Weights of a small mixture-of-experts language model, trained from scratch on English Wikipedia: 326M tokens, 5378 steps.
Below are experts of layer 4 (counted from 0) of a mixture-of-experts language model. Rows are named up (a neuron's input weights, with its number) and show model dimensions 0-255. Each number is 128 + 32 x the weight over its row's rms, rounded and kept within 0 to 255.
Before each expert's rows: "mostly gets" lists some tokens that are sent to it at least half of the time. This comes from a sample of Wikipedia text that the model never trained on.

# expert 23
mostly gets: "ical ", "erc", "enti", "adi", "fec", "ture"
up13 [ 40 216 184 103 103 107 116 134  90  97 158 166 106 130  94 129 142 139 166 175  93 142 133 135 162 175  94 129  71 125 120  95 141  76 140 133  82 164 112 128 127 161 145 100 112 130 138 126 135 163  76 184 145  99 106 139 168  96 158 128  96 150 147  63 150  91 119 139  79 113 170 112 158 112 140 114  53  85 141 154 136  96 153  35 103 126 156 104 105 131 106 179 142 156 173 146 111 138 149  94 157 127 167 125 146 118 148 162 151 146 149  71 109 159  98 146 136 116 132  79 135 126 141 119 162  93 144  97 163 131 120 162  98 102 122 127 155 141 133  56 190 163  87  85  73 107 109 176 167 117 151 156 120 154 120 192  54 110 158 143 185  49 107 123 132  99 123 127 142 153 176  90 148 157 116 135 147 101 102 149 165 123 132  72 124 161 113  99 112 136 113 106 116 148 100 106 163 136 134  58 142 214 106 117  70  86 176 168 156 139 149 157 110 133 161 145 101 118 139 161 127 113 129 149  71 163 115  94 139 158 120  94 193  85 164 170 130 162 126 123 113  69 153 126 196 107 136 179  65 106  79 119  88 123 134 125]
up14 [160 106 116 105 130 118 166 119 132 186 123 122 161 158 139  82 145 145  92 136 165 130 138 132 127 137 133  97  92 117 128  85 148  96 201 166 144 115 134 135 107 101 147 120 131 138 108  88 129 138 142 148 114 169 141  83 194 171 150  97 150 122  92 149 140 111 186 139 120 141 173 132  77 135 134 142 128 105 146 161 134  75 132 127 123 161 126  74  97 124  84 124 176 125 124  95 180 177 112 161 122  92 119 163  70 171 175 158 186 132 159  96 154  80 163 153  71 132 113  80  96 111 124 172  96 185 135 148 118 131 122 124 131 131  47 129 132  97 137 186 172 125  34 139 128 116 133 143  98 116  75 111 104 120 110  61 157 100  93 112 104  83 136 146 166 104 108 157 154 141 140 131 108 143 117 103 144 154 129 148 119 150 145 160  97 123  99 139 109  96 162 170 122 150 147  98 105 132 123 158  84 165 163 121  97  81 115  84 106 132 189 120  91  96 102  85 126 120 200 148 182 218 152 153  38 183  58 122  58  78 106 111  82 184 118 134  84 134 176  87 172 123  76  83 140 113 194 132 177 165 163 123 116 161 157 182]

# expert 6
mostly gets: ": ", "en ", "by ", "= ", "not ", "y "
up3 [111  62 179 130 146 118 133  97 113 174 146 145 139 118  57 182 111 145 133 174 131 152 128 156 141 104 127 103 114 133  90  89 148 121 165  83 107 112 154 127  83 148 110 133 103 141  97 156 136 122 111 108  64 102 166 109 110 144 210 160 174 110 113  94 101 129 196 101 155  93 134 185 138 147 172 205 167 112  94 112 102 134 177 119 119  36  79 134 133 132  63  93 174 133 116 137 110 172 170 119 143 134 133 169 138 137 136  88 132 124 123 139 157 120 122 159  66 129 127  55  90 134 139 121 165  97  84 132 139 157 117 138 136 161 167  77 148 134  64 115  86 162 159 136 147  80  90 165  83 170  51 112 133 141 126 105 105 143  93 167 170 138 115  55 165 159 115 116 139 145 133 167 108 115 183 127 136  88 182 114 113 119 140 141  23 203 137 154 144 127 175 123 117 103 157 143 152 110 112 149 121  97 139 149 147 126 123 112 124 117 252 113  70 135 118 155 152 134 118  94 183  77 153 123 101 108  99 136 188 148 118  93 158 131 130 145 120 150 160 127 115 122  86 145 131  84 107 136  85 164 157 160 144  75 105 158]
up4 [147 143 144 105 123 123 118 111 170 191 140 128 179 119 169  81 136  71 133 109  97 145 177 139 106 101 107 144 136  73  59 168 131 128 134 108  86  60 107 141 152 139  94 139 113 135 137 150 123 120 166 132 177 182  92  87 115  92 120 165 140 120  80 169  75 144 181 142 127 102 166  87 161 145 128 128 137 129 116 166 129 135 129  59 121 139  84 130 207 100 107 141 160 150 129 151 191 117 127 145 115 141 188  65 150  94  95  84 131 126 165 139  82 136 117 133 125  59 158 114 165 138 177 145 138  82 171  96 103 115 106 123 154 155 102  88 108 121 128 175 100 158  97  92 112  72 146 115 120 152 135 152 159 115 105  96 111 149 124 156 109 124 110 105 116 105 163 108 131 107 166 116 133  75 115  83 107 130 142 128 166 125 142 137  80 168  76 173 199 154 159 146 165  96  59 129 153 149 125 134 154  94 110  70  38 162 134 137 196 150 189 101  99 153 213 125  88 157 133 107 137 140  77 147 105 150 105 107  81 168  59 125 154 179 156  98 167  79 148 162 119 163 207  80 156 141 141 152 135 115 158  69 161  91 130 123]

# expert 21
mostly gets: "″", "Bar", "Ar", "Di", "Mc", "Ch"
up1 [109  91  86 122 135  89 175 200 111 147  65 105 214 145  97 154 186 125 106 163  99 127 131  97  81 135  94  98  81 119  90 107 128 146 118 167 141 108  98 165  71  92 145  86 105  77  99 180 186 117  91 142 147  82 175 190 170 108 142 110 102 118 155 104 173  97 125 149  95 103 125 114  91 115 101 140 151 104 122 153  79 153 194 143  57 148  91 127 124  92 103 168 169 110  96 114  99 149 186 101  74 164 150 112 134  93 129 158  65 125 145 208 119 117 115  84 115 166 112 176 126 133 135 125  94 114  95 177 149 148 121 110 148 149 152  76 179 137 143 106 144  58 147 162 111 129 174 101  94 128 119 106 167 120 115 123 150 129 123 196 184 139 174 152 142 103 109 166 108 145  81 131 104 120 162 146 140 105  97 181 143 100 150  89 101 108 167 117 152  91 146  89 169 133 128  84 101  76 100 125 108 122 150 130  87  66 101 144 145 138 150 128  93 105 183 123 147 133 168 140 146  96 130 136 176 108 178 110 154 188  80 100 145 133 112  89 135 119 149 171 128 111  87 169 180 192 140  74 134 151 112 111 191 102 102 167]
up2 [128  91 185 125  70 115 125 154 119 149 122  73 107 106 115 131 125 113 168 113  54 144 137 150 109  78 149 107 140 114 195  83  87 205 106  95 104 117 150  90 102  97 124 135 172 118 126 155 136  91 125  51 139 131 177 132 136  65 132 171 142 106 130 113 114 137 118 104 119  82 162  74 133 104 140 139 124  93 163 155 119 163 106 118 145  96 118 175 134 101 125  62 111 150 104 129  75  98 108 161 135 111 186  81 107 144  86  74 124 128 121 165 108 135 152 174 127 221  50 125 143  95 153 142 137 170 161 147 111 111  64 108 151 145 163 158 126 162 121 152 139  80 115 147 115 178 164 177 113 111  66 162 148 121 135  74 140 153 139 154 136 178  87 136 201 113 123 128 151  99  76 119 116 133 136 125  84 111  83 147 121 127 142 143 121  99 112 136 158 128  87  98 124 139 146 137 127 162 208  78 154 140 117 104 106 111 170 125 199 103 128 178 178  70 143  84 152 106 180 117 142 110  71 166 144  82 126 170 196 165 146 225 105 117  86 159 168 163 108 137 164 117 132 134  93  84 104 104 143 132 157 186  93 125 113 147]

# expert 11
mostly gets: "ass ", "adi", "tt", "aug", "ner ", "ree "
up0 [136 104 173 192 117  58  96 138 102 155 145 152  96 110 162 176  73 124 164  87 111  58 142 149 111 100 132 129 120 160 123 125 164 167 105 183 113 107 165 118 101 190 131  65  70 127 148 125 143 120 123 166 174  88 148 127  93 134  69 148 145 138 158 121 104 179 125 157  93 111 162  88  82  58 114 113  98  80 117  79  94 133 105 167 109 172 118 118 148 146 157 122 151 106 106 117  70  88 191 115 162 129 125  74 143 129  93 105 130 125 190 140 165 131 138 186 111 109 143 123 130 129 194 147 119 105 102  76 144  80 161 156 192 112 116 121 166 140  98 143 139 140 144  40 117 153  62 107 125 113 129 176 125 154 138 130 116  91 158 110 134 127  99 110 128 141 163 147 162 137 137  93 154 123 162 145 110 117 166  93 185 145 127 137 172 171 164 124 183  78 174  82 109 142 136 139  91 164 126  86  89 155 127  37 155  80 150 117  67 131 121 115 167 145 132 148  52 119 140 104  71 134 197 161 127 152 121 155 135 164 129 130 120 118 177 183 126 143  86 150 107 123 137 140 146 129 114 166  47 109  95 145 202 169 118 144]
up1 [130 146 124 104 120 140 147  97   3 145  97 113  49 111  70  78 136  36 136 146  63 148 142 147 133  71 107 131  85 123 154  93 134 145 147 126 141 199 192 125 115 121 180 117 148 147 150 175 109 140 186  77 112 134 152 129  80 131 148 123 136 154 127 100 166 126  91 127  97  82 107 149 131 172 134 114 138 184 100  85 103  93 117 116  92 169 141 102  98  99 154  93 114 161  77 110 145  98 194 130 155 145 157 127 150 126 183  98 155 167 110 139 208 114 100  97 126  80 168 123 118 146 158 115 160 205 134 128 100 106 139 134 161 123 180 176 116 127 109  83 111 121 112 139 164  85 141 139 171  86 128 159 133 142 119  98  88 123  85 163 101  87 184  93  96 155 135 185 209 148 120  63 128 183 157 112  81 142  96 116 112 108 129 119 142 142 109 121 130 137 204 101 142 126 156 149 152 105 125 181 134 138 103  87 166  94  99 109 128 104 103 115 126 167 199  85 118 152 106 136  94 146  67 142 165 136 131 100 140 199 103 126 111 139 146 127 128  97 113 148 136  73 119 112 162 169  86  85  71 136 139 139 102 146 134 137]

# expert 9
mostly gets: "| ", "\n  ", "). ", "\". ", "—; ", "=== "
up1 [ 84 161 138 117 142 147 111  92 157 123 138 130  59 120 186  93 124 131 136 134  75 173 102 105 133 117 155  71  90 147 161 123  77 126 112  91 105 135 101  58 131 130 181 123 176 135 171 107 135 102 136 148 184 146  75 120  39 167 102  88  75  82 122 125  74 141  93 124  97  95 156 202 168 127  96  84  82 119 192 173  99 157 138 128 100 117 134 126 125  88 147 146 113 115  81 140 177  94 126 127  48 110  76  89  95 129 103  88 149  87 145 124  76 175 120 138 111 117 125 123 146 142 135  81 147 173 206 127 149 116 108 142 131 143 160 127 103 118 112 177 143 126 106  75 176  70 155  76 128 104 104 136  70 162 133 155 192 163 197 121 188 102 147 187 185 112 189 115 161 137 155 114 133 144 177 160 146 108 146 107 153 122 135 127 131 133 106 177  97 133 189 124 118 144 153 111 151 151 160 152 162  92 190 140 152  80  66 122  96 157 153 132  85 118 145 105 206 131 107 164 179 124 158 140  98 144 129  91 149 137  96 126 131  88 121 180 119 125 140  93 116 134  87 166 119 130  92 141 140  94 160 154 149 136 158 164]
up2 [136 140 152 122  75 132 141 155 126  96 115 157 119 113  90 103 133  68 125 169 158 181 140 148 128 170 133 132 156 183 164 131 197 136  95 205 151 132 153 149 173  78 132 138 163 142 110  48 108  70  99 102 146  99 144  88 115 125 106  99 143 141 121 172 186 130 115 143 149 119 149 167 145 165 138 146  77  99  96 110 100 100 148 154  51  57 133 157  80 189 126 120 181  97  68  74 185 110  52 101 138 148 106 163 145  90 103 141 109 113 133 120 128 159 100 112 105 162 136 137 126 117 179 129  53  88 174 199  88 157 215 181 143 150  43  95 165 164 120 107 122 117  97 140  88  67 179 151 162 128 146 182 107 113 150 142 157  80 153 160 137 106 176 150 100 120 106  95 141  99 139 142 139 129 132 166  96  76 153 134 147 130 129 124 122 122  74 142 120 104 115  90 124 101 119 156 156 163 105 152 111 142 161 115  70 172 109 152 184 105 144 126 133 150 152 131 123 156 156 109  83 119  78 114 110  90 141 146  84 121 121 138 129 166 124  77  93  86 101  67 146  71 126  97 151 123 130 145 186 154 180 127 104 137 136 148]

# expert 13
mostly gets: "°", "′", "″", "March ", "January ", "June "
up0 [ 93 129 152 107 148 116  85 153 145  98 119 134 142 123 113 137 179 140  97 111 160 116 106 116  77  81  90 132 107  80 100 186 175 128 161  97 121  96 117 127 184 116 136 124 102 134 119  80 165 157 117 170 116 152 154 129 105 143  92  80 145 144 160 184 155 131 150 132 131 102 154  88 173 102 164  69  90  55 148 125 148 171 105  92 104 137 182 119  93 133 108 163  85 116 174 156 138  95 111 110 177 133  54 123 155 111 186 147 135 134 136 147  42 150  92 137 156 165 191 152  81 103  80 100 157 153 181 165 164 190 119  93 130 202 124  50 107 126 133 108 130  39 159 141 107 138 144  75 120 142 136 128 138 141 100  83 136 138 113 114  70 160 120  78 152  63 110 135 169 114 197 109 130 146 113 167 126 150 132 111 147 151 105 101 158 106 189 169 106  80 158 110 156  86 155 146 127 192 167  80 122 149 136 166 129 129 112 165 145 102 117  82 121  87 114 132 139 131 105 118 152 104 156 118 165 128 121 110 172  92 113 156 146 157 197  99 122 145 116 165 136 123 177 183 139 115 130 140  69  77  50 156 117  73 126  72]
up1 [113 123 115 114 135 109  89 169 112 148 118 133  88 135 158 107 172  74  71 197  71 135 142 177 118 195 132 173 115 147 109 136 127  86 153 181 148  77 163  94 167 136 157  70 127 116 144 148  80 170 115 130 202  62 115 155 132 144 113 108 146  95 134 129  98 131 153 138 169 133 192 111 113 129 152 238 140 104 107 160 119 184 123 126 152 131 148  94  98 154 119 136 169 152 106 121  99 147  95 114 111 124 187 101  58 127 152 156 135 147  99  91  97 120 157 107 126 139 129 136 131  96 112 140 171 167  91 108 151 114 120  91 105  78  88 111 124 114  89 138 173 103 117  76 150  67 119 163 108 135  94 151 133 126 128 167  69 150 167  96 115 102 125   1 119 152 173  90 108  92 185 200 121 115 116 111  98 148 124 171 175 178 164 125 183 129  68 143 169 140 132 140 161 157 136 130  90 164  79 110  68 163 158 131 104 165 142 189 122 173 112 123 149 144 193  96 150 126  92 169 154 146 137  91 108 136 168 147  97 151 158 115 117 134 134 154 135  96  55 133 118 122 144 133 103 125 141 118 162  84  68  88 108 141 143 140]

# expert 5
mostly gets: "the ", "Gu", "Char", "Fl", "Dr", "Vi"
up1 [126 121 193 175 143 154 158 157  93 102  78 142 120 115  52 124 160 155  80 109 130 175 131 143  96  90 154  83 113  78 150 127 161 116 121 130 154 159 156 141 142 106 142 116 130 149  89 105 131  92 188 109 129 142 124 147 140  86  90 107 111 140  92 103 165 192  73 117 133 104 111  40 139 149 113  69 127 173 120 139 132  84 123 138 118 136 139 162 161  82 119  95 144  71 131 119 126 184 168  85 139 150 132 173 128 119 133 116 115  98 124 125 112  76 122 174 109 128 131 155 160 121  92 148 107 119 156 116 137 133 144 100  92 143 165  98  95 139 169 175 103 104 159 126 119 118 127 142 142 102 132  62 200  62 152 130 114 185 192 168 187 114 184 140 119 157 188 116  82 149 130 151 170  93 146 119 120 153 119 156 155 119 159 145  82 160 143 139 156 135 156 102 128 171 105 190 103 169 173 134 184 124 113  90 155 153 163 156 129 159 151  56 149 127 130 155 129 172  46 104  78 164 132 103 138  76 154 106  71 202 120 142 128 123 122 125  77  89  90  59  50  85 114 194 170 105 153 170 129  79  88 134 132 125 117  88]
up2 [127 118 147 138 147  37 134 140 164 140  83 164 103 143 134 127 107 119 146 164 133  73 202 161 143 155 119 151 125 111 143 145 148 147 129 153 106 132 102  94 135 113 129 129 162 126 174  50 116 137 137  90 174  99  98 147 117 122 142 122  89 127 112 119 126 184 151 192 115 117 137 155 116 155 192  88 176  92 151 123 136 182 107 155  60 133  43  92 169 125 118 126 132 132 130  89 123 105 187  66  97  67 158 112 189 132 152  86 107  72 145 145 126 139 114  94 122 116  69 140  81 127 148 119 122 168 151  92 124 191 208 126  51 177 126  88 136 103 123 111 119 115  89 142 138 105 112  99 179 155 117 111 124 133 161  82 163 107 151  97 120 136  99 179 132 136 107 144 101 119  98 106 101 174  89 137 145 110 148 186 120 113 100 119  74 124 106 146 124 132 203  87  97 124 144 140 104  95  93 172 152 108 121 126 185 156 125 159 152 136  90 170 152 185 130 155 117 148 112 164  63 183 147 172 140 118 118  92 123  88  95 134  94 129  83 124  88 139 212  87 171  80 149  99 197  86 179 160 146 140  96  82 124 159 177 121]

# expert 14
mostly gets: "L ", "film ", "P ", "American ", "University ", "League "
up12 [131 132 109 210 168 126 137 127 140 107 143 109 182 193 131 136  95 123 165 136 164 166 146  97  63 129 153 114 108  89 132  94 138 141 126 109 124 110 141 122 146 105 112 132 129 145 159 133 178  94 158 108 116 121 153 149 103 156 148 125 131 118 120 152 113 118 157 122 132  76 134 132 115 193 140 149  68 125 129  80 110 148  86 159 118 142 208 141 140 117 123 132 158 134 104 120 129 191 128  90  91 124 103 133 100 210 131 154 112 130 119 183  57  80 104 136  60  97 135 152  89 189 175 136  80 161 167 166 158 168 152 132 133 157 110 146 137 159 118 195 151 111 127 111 148 128 129  94  11 114 124 132 148 110 156  98 146 141 144 152 115 131 135  78  86  53 140  66  91 151 119 157  85 151 136 164  67 138 196  81  61 136 129 122 167 150 179 142 150 182 164  72 125 142 103 108  82 143 108 155 121 134 156 155 156  39 112 149 130  90 187 131 152 178 156  85 141 119 153 124 105 124  81  41 115 169  41  96 128 127 149 129 150 102 177 116  64 114 130 133  91 109 141 121 143 103 141 138 181 143 109 147 162 154 130 137]
up13 [ 94 112 161  89 158 181 154 116 101 177  86 130  88 121 108 109 133 174 165 177 140 138  95 144  88 141 145 143 166  68 205  73 133 206 156 131 142  85 110 124 176  97 163 106 158 157 114 127 144  99 101 107  89 147 130 161 111 114 145  87 183 103 162 236  91 154 151  96 118  85 147 107 121 117 172 110  85 192 111 105  67 109  71 154 134 106 134 177 142 132 124 142  90 133  34  99 138 143 121 162 178 123 175 143 106 113 104 103 123  89 129  94 120  88 154 145  83 109 130  68 150 159 125 148 148 118 179 143 151  98 166 136 103 147 138 109 164 160 116 130 155 114  91 110  89 165 137  81 112 110  75  89  92 127 159 112 154 126 139 112 146 164 125 110 162  40 117 106 137 129 142 133 168 109 113 115  89 135 142 107 109 120 126  38 119 187 151 134 135 118  92 155  92 133  75 191 144 126 164 177 155  77 187 198 131 102 151 146 151 180 159 134 167  82 112  94 127 129 142  91  90 180 135 120 149 115  69  94 144 147 199 137 123 130 143 139 116 124 128 113 102 112 129  70 143 163 144 105  97 116 111 152  86 103 174 136]

# expert 20
mostly gets: "198", "200", "199", "197", "192", "201"
up1 [176 141 141 162 152 130 117 128  95 121  81 110 132 198 117 154 150 105 105 114 135 136 139  91 143 101 180 151 112  97  96 211 147 116 151 165 107 141 138  72 114 130  79 143  94 115  87 115 156 135 123 148 135 146  57 163 144 211 129 117  82 114 136 102 212 134 179 110 133  76  95 153 132 101 180 177 114 136 168 124 192 126 172  98  75 103 162 122 129  62 107 101  83 155  97 116  97 124 152  95 150 150 130 140 134  92 151 101 120 138 142 109 119 115  90 115 199  92  90  89 130 120 142 123 161 158 167 199  86 168 113 179 122 141 165 165 133  56 123  70 198  68 106 124 139  90  98  64 144 129 127 186 177 145 100 145 158 118 136 153 137 136 154 133 102 151 154  92  71  96 153 134  79 162 139  56 182 152 111  89 120 160 170 120 206  87 135 117 179 146 138 154 115 163 119  96 127 120 101  85 162 126  97 100 122 137 129 150 121  99 177 111 109  98 115 121 153 171 109 150  62 104 105 111 169 110  92 152 147 126 163  84  70 144 130 169 124  80 117 135  81 120 103  93 187 124 116 157  97 136 139 108 106 149  83 127]
up2 [139 139 105  87 140 107 131 129 145 178  76 185 145 150 129 172 104  94 150 156 102 115 210 115 118 105 148 133  93 173 186 139 152 143 100 120 106  87 139 122  57 147 100 140 188 169 148 138 135  80 120 107 144 122 214 131 117 121 128 109 128 147  66 137 125  84 154 144  85  94 108 102  86  91  91  92 181 167 128 106 130 115  95 172 148 120  57 163 108 141 123 164  93 194 180 116 125 193 110 115 171 163  98 135 158 137 131 147 141  94 117 108 171 162 115 126 129 178 154 145 153 124 133 173  96 165 187 145 143 161 140 150  78  57 176  33 114  83 140 129 133 111  63 131 103 172 114  83 137  96  60  97 127 173 169 141 133 116  82 126  89 164 119 141 178 129 125 116 111 133 119  41 152 168 160  62 117 142 119 108 169 121 147 103 168 103 107 108 109  83  82 161 106  99 125  92 130 113 110 180 121  90 161 125 203 127 124 109 162 156  80 126 167 133 134 117 114 159 107 146 126 131 134  91 119 114 150 165 103 130 113  87 158 172 109 135 151  67 111 161  90 149 170 107 155  86 170 168 131 147 124 149 120 149  63 102]